From a checkpoint of a small mixture-of-experts model trained on Wikipedia.
Experts: 256 experts in each of 8 layers, 4 picks a token, a sigmoid router.
Below are experts of layer 4 (counted from 0) of a mixture-of-experts language model. Rows are named router (the router's row for the expert), up (a neuron's input weights, with its number), down (a neuron's output weights, with its number) and show model dimensions 0-127. Each number is 500 + 25 x the weight over its row's rms, rounded and kept within 0 to 999. Numbers have three digits each.
After each expert's rows: "comes after" lists some tokens at least twice as common just before its tokens as in all text; "raises" lists some tokens whose logits its average output raises strongly, later layers aside. This comes from a sample of Wikipedia text that the model never trained on. Tokens count by the router's weight.

# expert 164
router:425532480480505504483506515460468458543497528491514476530487492485503524489528523482515500461485465460503523488499502519553474530518511520490529495544492537502491503478497516506524471545463540510488495511491481501440537517520489490543453491518480487525506484489535507495485510492471506452496498513514562532500452504502512525531461527488483484507479537483529549474508485496537511497506
up1:520485522493549526494533561470466453535495470508518463517446474480529452500515455493506482486546471508507490493483505481481520521530523490501517497524507494474516463473467518521469548509482467516522498500489502483505522521548486485473460489509479540539516489491493501485513484522487542464475538470493490488526504493508480495490484545515508435502492524477514465542491542503482478530517
down1:513556485517509498496495486472520516508494501493471534513475499501539565474471480516496527528506513436480465561438497497480477499552499537475534527515509465541489478474512486509489506450489464498509482516477493501458478475481558534497496526444481515535517496505510507511497493533513489497556490512473480472490499481519515529491518491486469487504491462494532503497512540531493495475485
up2:445488445484526482520511504508501542528470510496525519519499543510494526485543499507476492485491515513464496506481524511511496467517507560496483495532525536528454502530489465505488493511468452464495475475500492467510510517496535464499462538486505529518533526488523481498447477519508554458453455493486487477493496487485466500518467526503514484496509516506459528497470499445532517482537
down2:522509501476571512500497502526507472526503491485488494544547493520490493478500512475489482496503473466489495488457501485537469487494529515559509500488515509458495504542520493475488531479515492468542487519521487483493570482491502505527485496520482494468519473467522512521520486445481464506470464495514564520514515488468482487517475518543412479482504537504498496519468527523497509515489
comes after: " a", " the", " of", " and", " The", "al"
raises: " notes", " records", " dates"

# expert 237
router:478537499491527523501474498492499485500469504554501523527474517509502526507489493449511483448529497533445475444488507508533490479522490505471511469525477489507507475474491541506507447533479527473521510513517487495466478487551483492529516500504576513448512487510532512523517512500502524486508536517478523536449513468494518534511496514482500492496491554467526536493505470516505447495479
up0:508492523516475501461455477510500433503545491534517504527532538516491539528487512482480522514537507506512488545491514493519540458517474510510542498454530499453453482520508509533479508524459487516481535515517470513496461461499485434518498503453470464490502523484495524468486518492500511511483495503478474517502539521492486499525484540459488529460489475497530507485538479482530520496509
down0:518537484454515504457520466552512523483465498506538495540495478467512500496494486516538482504465494512476515500513517500476480521537499469483498506447491517498452507477501524468501513442502512523520489469487485533502492509552480526514491527497479504494538513529453502505527473505485475528530476482488574514501443537497478473517489499498473503553516443532516498489504497530513511522464
up1:474489444493458542532477524521523499525500545486506449465508485506511482515526489494491497519465526471456483528517481482563513492474511476460482525498483487477500474470497474494479470511515491473522495508484517501492543480534519545504509539477541521521505477475537542544506500520458469478491492510449477513452467496522486517497492542486529521515524511479518464474529465520509489494480
down1:544468473528541515492522488479492470476489484492513538524504496482482493461489553519489526522561503510490530467493488516492461504513472491485463544476488501506485519480472515488473490525505515552475483518506520530478507510521479455463461514552511480459505496511469497510472479497521526491495545492491488540532524486522457460504488435527471526475493502506552515516488519504526467538510
comes after: "\n", " (", ":", "|", " \"", "\""
raises: "more", "we", "che"

# expert 46
router:462519515473498533486485501476516471498488507526457517481463528503477505491508496502510464503559498478453469491461534497511517503527500526482514482513503491477513481515533495484504479527497501499494495512511513455481509541519508455499523554489510543471473498524573510500489491475475523494547479494525529492507427501552550520522478526476482524488479557482494543505524490515501461520489
up0:483459511466529515491473529492509464498501524459502546563507509515493491487494478447554518506490518507513475512498537509516503499494496482478489473514537509508506498485498533478514472530508512502474501484507468493477510518455519455475496463509505489508460466470469530528519516458547568495487495477508498538535468491512487510532486522489494480556527456499500496502480489496545510535434
down0:506496501530486525462475505552519506486532473492515505502499444481470527485459505477512544486517470499513509525479511461527501556515520488522463528510506499484492531458547443494472508494493484488521510473469515503560523501506482491539511461524511489516493526509500537516489500537485453525489523530484510468468492451518491502526516492523493449476498435508494493527501491508492550460507
up1:489516506489493470488481467504496518470509566543510529525449485498509509458474485489535499509545536459498524531483518522481472515527511542501497525528521548534530476467532465529484496513482434482462483506493510498503486512496482514486541484541483492499501466481517486509464485476464486508523452522487504505537437469502498537513536511477496518502514504520489547509494485479488516546500
down1:507489515558419482507479476482494512474492476512447479466492548536500520525476486510512467498519467468507527487523473478496510519535471483511515492475505496479493487503464498500525473534500502553512516500506470498518458456497484512524479496533494530535510486496499494479483512501477454539515513472490510463503504487544494521519500475555525506523550435498515523515535494517515553481487
comes after: " |", ";", "|", "  ", " –", " -"
raises: " enough", "ging", "ged", "ered", " whether", "lies"

# expert 82
router:459525556499502512481467511477470484518469531503480520497496502510510479500491504503505500478537485513449495473481459484525454531537479481475514474518554546472500488537523468495526508468469495466520501512509488540441492499502486514544479496528530497452519491496534534522476467525502510457497525494500520557493493465482547483533479534545490499543486515507516503501530490506500469531498
up0:568508559464516494478466485458492514483485493474488509552501509489511535516482521465515525494525484523518509440515507484511531502501512486505523481519501467459446526553495520505495489507503466490519482507489450530471478492508519532523492524540543465446516486542526523508490522486453520509485488484478532500504490507457525467514534484529505481502488491499514468491501537464478526521486
down0:505495522475519517571471514545526478492539469504465478506511511513503507492534499553514539468496554523503474513528493468533511508482487491501507523478491482535463472469462509538524510519495494496486503511479479459478513486481456476488506475506507481512486514482508488500461556518488504458494504522479519465505569491502498473475487483517520501533510482490477498491531516548434546470477
up1:485554512497482509445433491535511510553457496502472518504504480471492487532489491490493483483516509497496494505476488521472494475502468478479477481499494485532509520545482497542516519542488518451490538484508443527531506500507517526496534519548510481454508490553515480517513476516475533468482492492497514504541520492474487544522470506529466502556484479500520493516507512493500490480431
down1:486513497498490508489486515509509470469469489471490472493511505536500521503536463475520483468492489491510496525471510496472506496487465474553501514522491517533536473490589517540472506552549497510549490487509496461505467484465512447552531462516537496534484539508519501464512498479473529484490485483477511545497498523495484507511454476538482512503507501442478524510489507503491472533485
comes after: " for", " such", "\n ", " For", "To", ":"
raises: "]", "?", "ides", "ues"

# expert 1
router:444526506501517536476433510495504464502493503547468480488481531532530501500491496514457493457523462496458519463507506479507466501500474540481532513522538512486494479501531507510524478528494487476484528532523500487497511485542481480506459518490512540461514486493499512516499499508508493406523470521498504511501475491506514497522467513473544473518489538521517510431500484551493505504507
up0:482505549497487493513475520513509501470517509487477493467484476489526454487504466521557507519507512447470518518492484540482480500521443483504490521533521457498486476474504531486497527441518523506505511512435527526511496486485524472487480542510533507479510504524497509489502581543484537512473474503497532470522503501499510479500453531478502506454493504512531519507476543490487513472454
down0:529507484487453498546512496514521490484492472529526474440531444503469507500468439531493485486467490491489476498486501500511506472522508472494509517477491488509459510540477465501534516493472485534491551477519494478485494551515520484517532514466546473513516513546497512493532467542522516531469532541515517503496493511489521491518511507464488569470461490495458490482540509499515498509480
up1:452529543516485485516520520535532491486457549477469486456517516501488498456541506499495520499512501524500514493532470482492483479494445527471538513526494516513490481489517494484463508511512499527496460490469504441470505533508498431507465512471495496472507506500493474499522505500499507518509470518513488495517482466483546540542515506503464538472522574497509503552538530490493472488486
down1:517483583483485459466501523528550506498521495515476493495525526522456489508517500489485499467494474502518475496502518486508472503485455501475491512491502476476512516534524466486470472451509528495538521533526497458506478497502477472528531477514503529547524507423538465446502489540493513502503514476506517495519486487478509504538474530447498486537491477504485515509497535495503498517555
comes after: "|", " |", "-", ":", ";", "wood"
raises: " Description", "ame", "umin", "\n", "het", "ati"

# expert 232
router:453521510488495527469497511459484471506513532562490519518477488475494554460494518511481503463508484479471500507475485514459463491505510524488494520505512481530498524517518503531480480536467523497488515508472491483478570533534530457492488529523527497487494468476531525488449491510487524470534487502528505504493462465513524494534452538519489526480474530470531532477467472520487517491542
up1:478523527522542464524480503512501530475499519519512470497504467477485526544480499489481491499481510473477525479522514482500527487498472448478494516486531495502486474542501506470463503547497531512498487536485532528522495479533526521516501522504506507471503501526505531483508492487530466490477511481545489472420504477523534557518473501442490486443464513536510480498488549530529469528473
down1:511510549487512500471460490511517442520505521497497500490525479497508526486502525501527534476483551452517475477497496495545479486532532456476500482523541471498497515484467456518519514523486550540468481500489494481493563481527441524519522526523497479505514543508503516499449509507493484471460511493533485507502502495533490487479499439482465492490512516526477480502552511516459524482492
up2:512503503492488521475514552497495504506536530441449462509501548538497503514487488474509497434457476448539490452496500507479514476537515510511529520510501480503531477470497503491509508492474488487472497505542498457509476522515466470529527481490526507541548468493524464474503501498495487500493506486531468525482469502496511475530487521470529528507522482501546520483523469499555524503548
down2:532537467539475535471479477520511485472509489477478511506482478565532508512483510474464487480459518481493538477472504481505524516521501534483487498504512501551510482469489494525535485486463499551520513504494487506506460500537488522514506495508497518491479535552519507490519442470525471497515490491497504488511485463485467557496530514525520472546545444473497503470488439532502481508492
comes after: "-", "|", "s", "ion", "ation", "y"
raises: "fully", "vert", "ously", "ls", "ms", "oz"

# expert 117
router:462506504460486495484479491469488498473495499495523486508480473489487521475491553489468477483560525544459504450458516482463497548569482537505492487536517493478495507482510494483494504516490521457470509538482509513476523537529501512503506510486536508491533488503505566475505497486521537476522512499533498532432498497490545501503500525479483473510499494498513566473506515511497502546525
up0:525474483469483510454513509472478517497453482499489471509494495487517477506469499494521528461505472506511544441516528514502492556442503481510466511490499535480531515515503510520484485505457557493460475535482526521510533518550472474500453471458467491477497503550526536498505459522534513490494497476524519534523475510472504480502502518533506451507499510473515505485499525525531503519539
down0:480464490515494456498509522488492504504496528502505507498505517488511546544496486480465536504487502490502481494516466553482497538536507515498495478546466503506520492484510510515478461509544499482502512518480516497472547488471499509425509517466537522571477497537483502476492501486490522522440469530477486507486448488532515504535496461497501505487497494502441562471517511521536458495497
up1:516516526524484458469483474469524509479527525491450531515507547474501470477477517511471516451506534518476520488485493503521463480465480549492478511498467500525479493517500520501511526503464531493489487539495485454485546511512514489491551543469494502550550478509496490528508490535503452482527498469502491497479515503543501551467504470488488483504542474520552477470463505506515500500465
down1:544470485492489476513532463476507471497507575503475519507460519518477533555495486544479507492491496507516503436502470523500533511487499502518465492499499518500468523466476502495500468498460491501475508486523476545498521530495492482482465500463525519490493465528468496518488418469525505513498506514496491471534503553520516492521495527522521545531486519492473513500487530537491502444528
comes after: " |", "=", "|", ")", " chronology", " information"
raises: "ev", "hen", "re", "itz", "ic", "chi"

# expert 140
router:481517497469492509515478487469487460523486496509479508490499509506497525499549488457512484480496467498464522467500522517519477503517498498486485489525564508521499505514521502509540466500494533515485525519535466512475523496490508482521483516496541528438494496489564492535460495495472506440538484509500504530498436469504566487529446501484503549517461544498529532482513516520481487513508
up0:514515477494529492470483449495513487533473465508487495479472518500526514482511443464535518525533515521502528478449501490482474516505505458526479477488490476508445544483485514516433529496474526452498501508484529494524504511498474484533505473485533474472526516532519457499462539520498511456539500516487520529487465514512536537526466547467518514495491488504476486482540520504505518487488
down0:512534488538502508509470511495507487482513507486496484540464463531500451521483475494496535484492456514506525512528501518501527504529494506495467518556531498452509497531530491478466528501474490496498556507515506500548522459471445495563485485494518503495498474489465475512573478483502485467485536487510483484541520548508494491470490500478465485502517495477548481479537484465489479534483
up1:514461476473494539520507498495514515497467465510459504516486488502531496515529494482528512438506483491500528410505500507491486495487510487457459514482506518484525489537529521495507496543490500483502560485568522519521497464499498492504499484523461570451495458452525454496501488489494491476549526492509511521504496491546508508526500495496489491532464530469508521522522503500515483481501
down1:533471507532504551459518510565541497498492503539550477512504515478521488465506551489499483488494505504483466523523505486494479541511461483480453503461478447483505497517521519490509508490479520497485518530483457513509476504479510499522510493482520478480470467492484474458477502536492499466529508538496517498442490502566555486534514490509463518497471522500505509509489523456550490492511
comes after: " |", ",", " –", "\n ", ")", ";"
raises: " recommend", " notes", " contributions"

# expert 22
router:485543480514506531486473515470495434513480519473483545519497503447512463493550511475487487484529466498468513521453508489527478513542472539506505492504525509498490507475514498515535444506481532510478512510519479463494529514528504472511448508469506513450490476488522541547481494494508502486513480522524512544508462480532484495516464533514484472500470527509501568506489518513501490545508
up9:477534466455510543483504465495476470442487490473484469482534514503534513467536534520504538494534464500509503450473473500509507471522490528516452510518512538529487534479475516475469478499498508509501484496492488495474484489537544533501463525493492484518518492495498538475520518537510486528535556540513517517430525481508496471500487554513510488516490519493470479509496475500482476545503
down9:487545502472502461468467465529517509475514557500472486500516525524541453483488476468458497493477489477507494494493510474489465505505494518481483524504496482476577529482472488514514504482493547539481554484502479471505498524476489484497464488530514533480534494556517482519497488531504551524501435473498545500491508506527496530505472476521495512498550472503481491516521528477522497469491
up10:493524542489548458500458449506485485510506504509497511457474458503528530530509482507513507502419500517516515497480509541503544496523521559482513532528507529528451540448522500463512455484477497498522506511504503490486529450511478461492500515501493476466530477527492478471469530512486497532488497536493528506487503485485482544513472522467470510477500497489501531464505505520465494524500
down10:490526499485563496516498484497471506537507537475496513484519527533520527483490516519508507540524511531499471503503529477519479491491472482492534505481465473515509485503497551543494499525492507474522517503457449527507507541470516544494454507496482509529524466466481503466477469512486482547461513506462491465536418490488499529512498542486498467516466516509527521489491458485461522474491
comes after: " the", " a", " as", " and", " –", " first"
raises: " status", "isa", "igi", " dates"

# expert 218
router:431510526491501540487478473467499483502465538505480469512479525472491527490479508492515448472568492477493498489518526502516484499529514532500536494514522497485530504486491518487515475503489486483497547541489509530475478521512519481518494499469516533443485479521547518522520473477435504472508474489502545518513466497524503516506502519514465484512490573465518525478469465512532509535499
up0:475504538446500551523506507489507478513519482517499500476472496551491528507485537502510508533507469545487498501537501467493506463537553512475523497524544522539477475500489514492483488539517509537482450537418467527487475494511480497520516497510473487545518493530510502483468511469472476509506516490522488529494478478510476464523496505510524499538473540481533510481500477455470469520489
down0:498496527533515506502504486521455490526490472518529520511478569505484519496488431542502543461463491464538521491486524519514489495494525498531547495505489459506484452556487503487493498526486471502520514491537517501532488558496462484494520506521494495497507459487502535531510494540468509491494467519492514458510513457485497518512476496499463501523470529482469508465517520480469502463447
up1:504454490524554508455472499501473520497486484505484520533531527500527541477509506561532536522507484465517474526466519527480483471508451491502467493494496494556483489497503519533497491511467510456517522547492524539490466519531497481535462453495507550510454512494488522529516466489475509478475512531504503505541483490460530493514529503474495509507452523504457541494506492503480498518500
down1:493552460550510439467510489500538544511511510523477543497465528514493511487458521486505509501541536460536490526488491494534494484486507460478496541497548510478459492485469496470493498471488498504474460509525541485512524486499536484504525529502537528506487462485482526468524528470516508482464515473524498490525466501502541547515515506437470499485489510501504482518507508465473513470487
comes after: "-", " |", ":", "|", ",", " and"
raises: "ves", "ming", "b", "vers", "ve", "bs"

# expert 156
router:473501508508482508470466499426504473482525526527479510541476509499503503474468504477479522474498489518461506439504466497511500522493475535493510516531559541485500513527548494513525493515488526477465501494505476514500483506506504486514488505543512514496483463486487557545495521462517484450487488512537532500472488491457499532527508540519549459490456519528516519455517475527515497505525
up0:514457499499489481474491526494501473475457484557480528516496511541482508520449524507507537469469524471543474468504477448547477526453508496471504505515479512509488509501514482533471498511470516488530493488499498501498501484463505506540483489504522458481479460475479534517504553447506528488475463494529513507474500531498498523501502539545511520525490533539482513539507494505478491530562
down0:536484502488493496509463488476523451524546489508549482477494469487501513470492504519471497528495470519476490539499515541517470480539507511540522496486503503495515443490495510446527473514485495475474491529526496463542512474549473490459511489525516504531502479505519488537483508511490507514570554476475493508506493498499518480491500506487491479464521515522498538486423527493531514483444
up1:546471492490512516556468528503509495507569537500504471546461486570500519513483501525471488477507477509502468515486469502481514542473534454498487497481507538495498480467520479546505512514481505483462475513510514511513494525526493525497526506489487491455509457524490485512492494509528515451524480463549537547509492489495465529493478502512520476463483502528536480480513487516470474455484
down1:482519484519475497490551491494494517478489488474502515479519527469480480455507518497492540560540513520496486499482525467477456456466461497523537490533469471491525518504501525479495462504549480493534522462513511515521481510507501500502489468484532474514450491427524553463523476465510565482493507530531471512542506513506509494513514497523502494508490493504460498518491488480546527490509
comes after: " in", " In", "In", " 18", " November", " on"
raises: " defend", " forward", " –"

# expert 178
router:454511507483502488518528504503487445498510538497505467553462490506507495485523524500514496432492468476494538507478499525503468501568515522450481518517526503509485461494508518494509488516466544491484499493472482515473487469515482480530502528543509503489543450497549523507513502494514495457509509506510527524480436522492559493514488504515541478489475526505509525459472533535487481526500
up1:446513479493526493509507480483527491491483524486529465499454470532465499551509542471509504488523449493478529505500458496526488498536492500497522477493512501492457410522510469459474528543466520484465516491481476519480472500500514493520524482499505480534525513465515528521517517507495516515523501532494513492491508536453499479531493472546511477493505515515512496478484512488458472571476
down1:513532534507533473497515533517458494499528522508467478495503500500527452454492485461518469498515507495537496480520506515484500526512503510491495549512498496517502563464479461475523523492527510537473501490523517488500562526440456506506496546492506496540484479463462501471490512480489525528484497509484487522494502472555462472510495463470546478523495506501476501453471505530468535471513
up2:524519514486515476542546488505470517479469492509504486513487500455477462534459490520503501487508488514490478471511473474519475498479553511477516559463469509460500503491534485509456529521473469497553507492514510481528489485492549484488491526461473481472499469458466462524480511511538529447500512537530511503515507514517518454527479489475505518554528507484507506482484530485518509522551
down2:470469508448468498493512518495527511529474477502528520490501539507496524480509487515517486459513520470503550481467554577488498473477481462483463483487505479543512469544466501506493510483516494532506511536488507505445484518495549533487485481474472497525485474505491491503527511529485500527501562473539493490478465511495482514468498531465520543512521492515486460462467513505523489537507
comes after: " the", " The", "The", " a", " its", " this"
raises: ":", "\n\n", "\n"

# expert 3
router:469547502461504501522492487484462500514504492505471478541497509454512526505495532467474493461479522530479527470469501487485474520519516522514484508519515537484512517490549520492495447503515511464487531491510484510477505495493489526483484565492513486466503488486546546551460482486445497490520483513498501566455484477504523494512462510496529479486490564507532520477502515514550529515494
up0:500462459508515498528507481474497499419481491499475479497496506528488480501506474454488495492497526467468520515500548523469490492521467507488528492541511500488483551515512529497476507458529523500464529513519453498531528487517538563499533497501499510506491508498513485526494476556502493527487458455516485524514506491470545534542504516455503489512466519500526469517508453485491503507553
down0:497485487492534479445482457495536499500474475494549531510501489478503462535510523469516506481530497461546512507520469489572481484515492494509531538495491485515533490555511499483563515513489513476540434501458545507491480474505527521488523506487513496530526461470479489507460454482492477508485527502472480493511486481499493514513484491555536486507445514526487487518516503504490507492492
up1:491491528481526479506505502495491513509476494487489500488524517498517543479492497532470490525485495506495515500514523484449479515478517519451486514537469516500494506533497484468520535561543470471469500516510473533440521470555525532474492489494515473514488484464467490513520495530478486516491517512506524503518437479537473460505478546476527518502488566499523502478494475508472423516516
down1:474510484533462487442492523495503465526511538482500499463524480505512492530495495503467509526494483499526462533505498499512491438513517491549512529474508498453498456508516504522485522505478534503538553486507505477527464509508535492589490537459472481481515514514510466513500471529500515463520488509489485507512508482496561509524493482496485504502475491433520492485493493497535537483461
comes after: ")", " |", "|", " River", " Department", "\""
raises: "Rel", "ening", "Awards"

# expert 36
router:510491495498481494497498529473481473510493521518502483515460505454491511504466512513500505455521491478488515485480486548463507490530461550474503509480536493494451504481469490549519511562486525504505511499507480511470516518516533449513494509515515500473493487514495517527482497516504520471524496522506496487465455450478529544526473540491530473508467534450501541478478561543481501538549
up5:511477509489481492494436508488503523528479497523448495496480473508496494482534531521468511498473497470515504491476504528470482554504537503462477521470500506479516513449484507538524487508469476496476506524495518521517494488498524501552495514485536538523532508512474484518551478503523471491561520488469506507506512489488495546478468476445499534443497502474483523455514497470501572516520
down5:465498505507478516527513546461469446515506471509538506473521511536495519465532470485570516543515511500534466508532503518530491522484518536460514463519522501545492504514498469522488500494492508476507482520503489500489516469474474503490525470515491478509499485446479506517473486496526478535505468535474522487509511464494523469507524502461513558517519510476466498538484466522495431489467
up6:544502506485504461505472490501464459488487466538498492529497537479506517506497481464491520523506497508464506517503522488501496550535562539475482557511498522486502554508511466579484495499499500478476521528530481491504512499500502469519496466485451537542512509524503491496475486450507508469503494507496548487506464472489533485503507539516535493504485454503488514471513524488451449480511
down6:518482473471471542489526501537526516510523506519501510521531492549448470500476498492499534497481440475496464461492524482526419504500474503507492462477491505500486498433497510468474517494535509514482515550493521475497539483497508528526528498505463496475536492514532462523521498468498520510506539461506491509499471540520498497509494512524490495524520441521511460537467534480515508508504
comes after: " the", " a", " first", " this", " same", " as"
raises: "—", "ather", " discuss"

# expert 198
router:456496506505482552486496488470520438477484530526504495504480499474507523490480523466476460480501486496489478496482497545493495516528516561497548518539485502486511514471517491542488461497467509503498551516474474480506518483498525475508514522487525519478465470440518524516516504488436486482515475499496529521467470507529520528534528471499498525509511534502549550448476501523532497514494
up0:438450494498501461515506485516555485524525524479482483480501460499524549494522494517485467473496484523488493526497500541500522525490524582519484511472514491476489494494514509529502517447481483472496481521527482530498503489490543502454425502524482514470508503476483523514452478521495527473504467519541462494490488478454500523519508489485523522532520493512486506491493511492514478452537
down0:468481465517497467491534502511471517531505473522517482472472522500508541493511456461465498500492479468548514491518525529496534517492505536490469471566487524471554481517491506487483509506498475524481495491533509536492549486507520515503515482524470460536470456452509507501503433524478504512502472495491471469474548490502492515516475509551498552512497504462531500493500484486483503540525
up1:499537508493472488512537510521462463483526470470558515523525515510515509482530530516501528457449496526484470518505508521478457471541488457516526507464489523500459497470536518523475491525531502483523501504473514532492487496487486496503520434523498522490523517521492471492526514528550489462520504489492462494458501462521530464500546525494472487516493437511490510472488507479502536531487
down1:534511499496531480509506486509505532479467491493500484495474528509526505530515503470518509465499486506484489500460481516469488475537490441503508566495548526540510466506477488503490520495513570489531498506507472497470468520521480514442513524498448481496522458510523486512472497506496538495501473483534536485484455488504521455471502542463509525497543477538519453537505501512500467481539
comes after: ".", " John", "y", " David", " William", " James"
raises: "ube", "eme", "more"

# expert 123
router:466536534473509528495512480457494478487442510490492479523481528509497493493487528494448466479562471504483518493502516495537513508528473509452520482520519502494511473482516505517513481508476511506495519524486509465470493512522513483522524483480558533450470501508559541517498486508442516475526502494534515500479476515541479545525494522527518500489464558470514519493508472521522469515465
up0:468488475462454489524516501563528482533527495520476463529488474492503480456476496514492538517508520455467531519500526498459499462504484503461491492518523479517523453488503517489528484497510518496497497520497524489526502498521484513507509554503503452487546454479534531470422518503521524514515541553492476466543500509479496494537540482526504521499482501486526469505500488479498476483504
down0:512465518491501510536521547461529482486486529510490517503518484545518448524481492499492455530557504509524519485512489510510472468486479490481531470504453501444483518482473486495516491506472496514545535512457508505489490505501498480539507469458508510483514477520490484535522494500524485543505482484509503468467516563464499515546496528474465525470564496538500475481522509521465463505495
up1:472504524473458501497510478507468485484502480531502502490539487490536486504514488534545502505471513505486521497516498509498509505515472521456484525538525514473471509544520475474551545483507531462531522514530469466502497503510512501544483466496537482542464483478515513507504496456466478526460538505481568517449468490517485490468479512446526528484482482513479524486513512558475514524494
down1:481489518475490483536457546494530496497521443490507520519492512513523545498478487498472500530543471482493535512517500498519514505513483469505529470498465501516517477539498503506523521459513515533543473507443482547478493469488485449513501499465504513527527464463488489495493462514471498465509505493497537557501564470489475484491520485489553474483510558477495489496487472495514518543505
comes after: "\n\n", " \"", " (", "\n", "-", "="
raises: "uns", "ver", "ever", "urs"

# expert 205
router:446522569486477533492500515485511490516495518510491503511506526476512498478536507483514503499526500517491506503491501522486457480484464531480538485477487481509479480474520503522491472494433548500464501512462494474478522521540508477465480507546539526501522486451532548508484541514466493473511502480554529513472472465487515490517508515502460497472496513458515525476483540527518486559512
up0:482479504526510539508525470496519507519522525549528484470461561523522529459495480489476505448465466471487491456505510491503509504496459457528485483514542518530504508473495517461519507487475528491547510485535475521491510500489514546522465514469535523490471519532499476480493504496530514481470472489517512509486495456511467452494502497492475526469545504498519514466524521457486538496550
down0:476466467504475491505513483552487503502481479487506491465493497513528515507471490500468484424512507455488475517496481490498537514504495502495481519522477486540521483469490505484504558571537472485495511505495474483504477527481513476513510506515485459512507493526508525541509474516514426554537500524514487518517456536511510557520480535492480530493497491466543479532523527483470501482480
up1:489558539507508569477510495477489472491486504556487532484538468525529487476527478455536487520489496499505505526469457466467483514508487490527487490530506512507498428496503507520500514510481496504533520489464493528513523472499465509511457449493516514499528489546488521504450499534500506505526489501515486531442520527525523489476490512443468501482516477523495527449509501508510475504513
down1:484522509515501539538492469476545553479487509469528515508501481540449483472497461488529494540454492497489548471519486495475499493466507557499506520519507538514508466524502514527537499523484504459499474516550484481503483500494473522515492499495510474467461498501497502512512515513474490536457492482478524471524520490478466479520507448449540483495509530501560492539490477484482528464516
comes after: "  ", "%", " 0", " —", "0", "1"
raises: "”", "ial", "ipl"

# expert 101
router:487535548497479500504508474475478471513482520510486513493500499479513449494519495476516514510535491529459496507484514536482456529481475518464526504486501499538523486498490502531498438508443526486497515489473483495471513511538525494497517533540508543475484462464575558480506532451458529462538493492515537528477472471489525500525520530516497510513501517482518500490478491513486488545500
up0:536498536457484492463503513489515460494496455501488530525469550485494520475495510486545443469486571519504484529479528515466461547519523492503536483495509498486509542490510509537478491480463524500502499510492490482498498479467524494481480492484458478479490507502535531489536499508482506507541496518493510477535514521458438476459514482513500466503473535512482509525531529554483528488491
down0:476484509483521466494498493456505481523529487484509524460512482499481558527497506540478484520484442533489485463526464475508552465509485470517499538526510471514480485536509536535489484495487540489462476496518503541495511502523512513516482559520501528518516476486467484532496511456479502431479455523489483492500508504495511526499503496505488527483497444535528496511516455540535527486482
up1:490533516474505495504514518507534529521520556485454484514461541466476446509525541493497485517508521495505513505466498540467492516518498487462492496503599496497540473471473518481500547492486495537509481520488533499515498498497472483473498503515517520545509466474457521514518465454488495524498517535473471490554511484478502471495508474494523485500451521500465519504473498505523490531474
down1:492506512528480485509524463483469493516463502491539495517531496514463517440521512532504484492511502493472536479573527509497514495503464532536514500472496530471497500539467504524497491463494499497546435522537473542488476495503499505477499441455515516486555522520507513518477512517526512499472504509513524493461520547446498453497493475516495512509500487494507478514469512502495520439490
comes after: "  ", ")", " 0", "%", " —", "0"
raises: "ren", "rov", "”", "ri", "ris", "uri"

# expert 175
router:482490499460480516493487500484499494498493508509493479553491524494494511524498542466473491481501494524429496491499506474514497534530507510495489493525514497472529492488532485496514465532505493464504507539497477456506484520497510450508490529533524509442501463474524548543471501477479519428482496519490502568463510518491513499525473492487528476519479524533505520445509524562531532523502
up1:521483507489527489491489443458474505485487493484486504498530548518472483492492457529523513491497508497504533523498513562467504494464487462477529488522478502450470447539547510475497462516522528500508509514543511484499538476484490510529517483422517480459505506500521494540496498523477493510510515515541466539472460528519491498523500521477518521491485511541464475504488516490484540528470
down1:471535494522530513515451479501535443543492490511485428499526538500518461434479468537568482523502514488491557505493497509499520498499481504499492500467509506546509507549486510489505507491508496492502482505484511556512515523492467500484519490466498549484522474548516483482485490504508476512444485454488484482540503502487494515499476488477520464536506532507527501474473484527479513518501
up2:486524530454430511483530532508420511475501514505502499466487486502453513538507514503490497505506494503511453482499498563454495525516505533507463550544499508478504509485502521498499453499484506458547513493473504495508518496551490475478491523502502512483494518453523504491509509502520485474506504484432506487505528526487472493529526525523499466497560493460458519482487497496493520517512
down2:538519509498474469495505488516513498493493522495509488516516516518543509479475497518477534497498493506496491517502513482518481498486508500510534514524526512502499496539425476468490552537507545496495478508537490456507480485443512474546482484455465498465488488488472484489552509515500464469495505529525488500488537482466534446526453482526535529555502509525507496513528457500486432512505
comes after: ".", ")", " |", "\"", ":", " built"
raises: ")", "\"", "=", " others"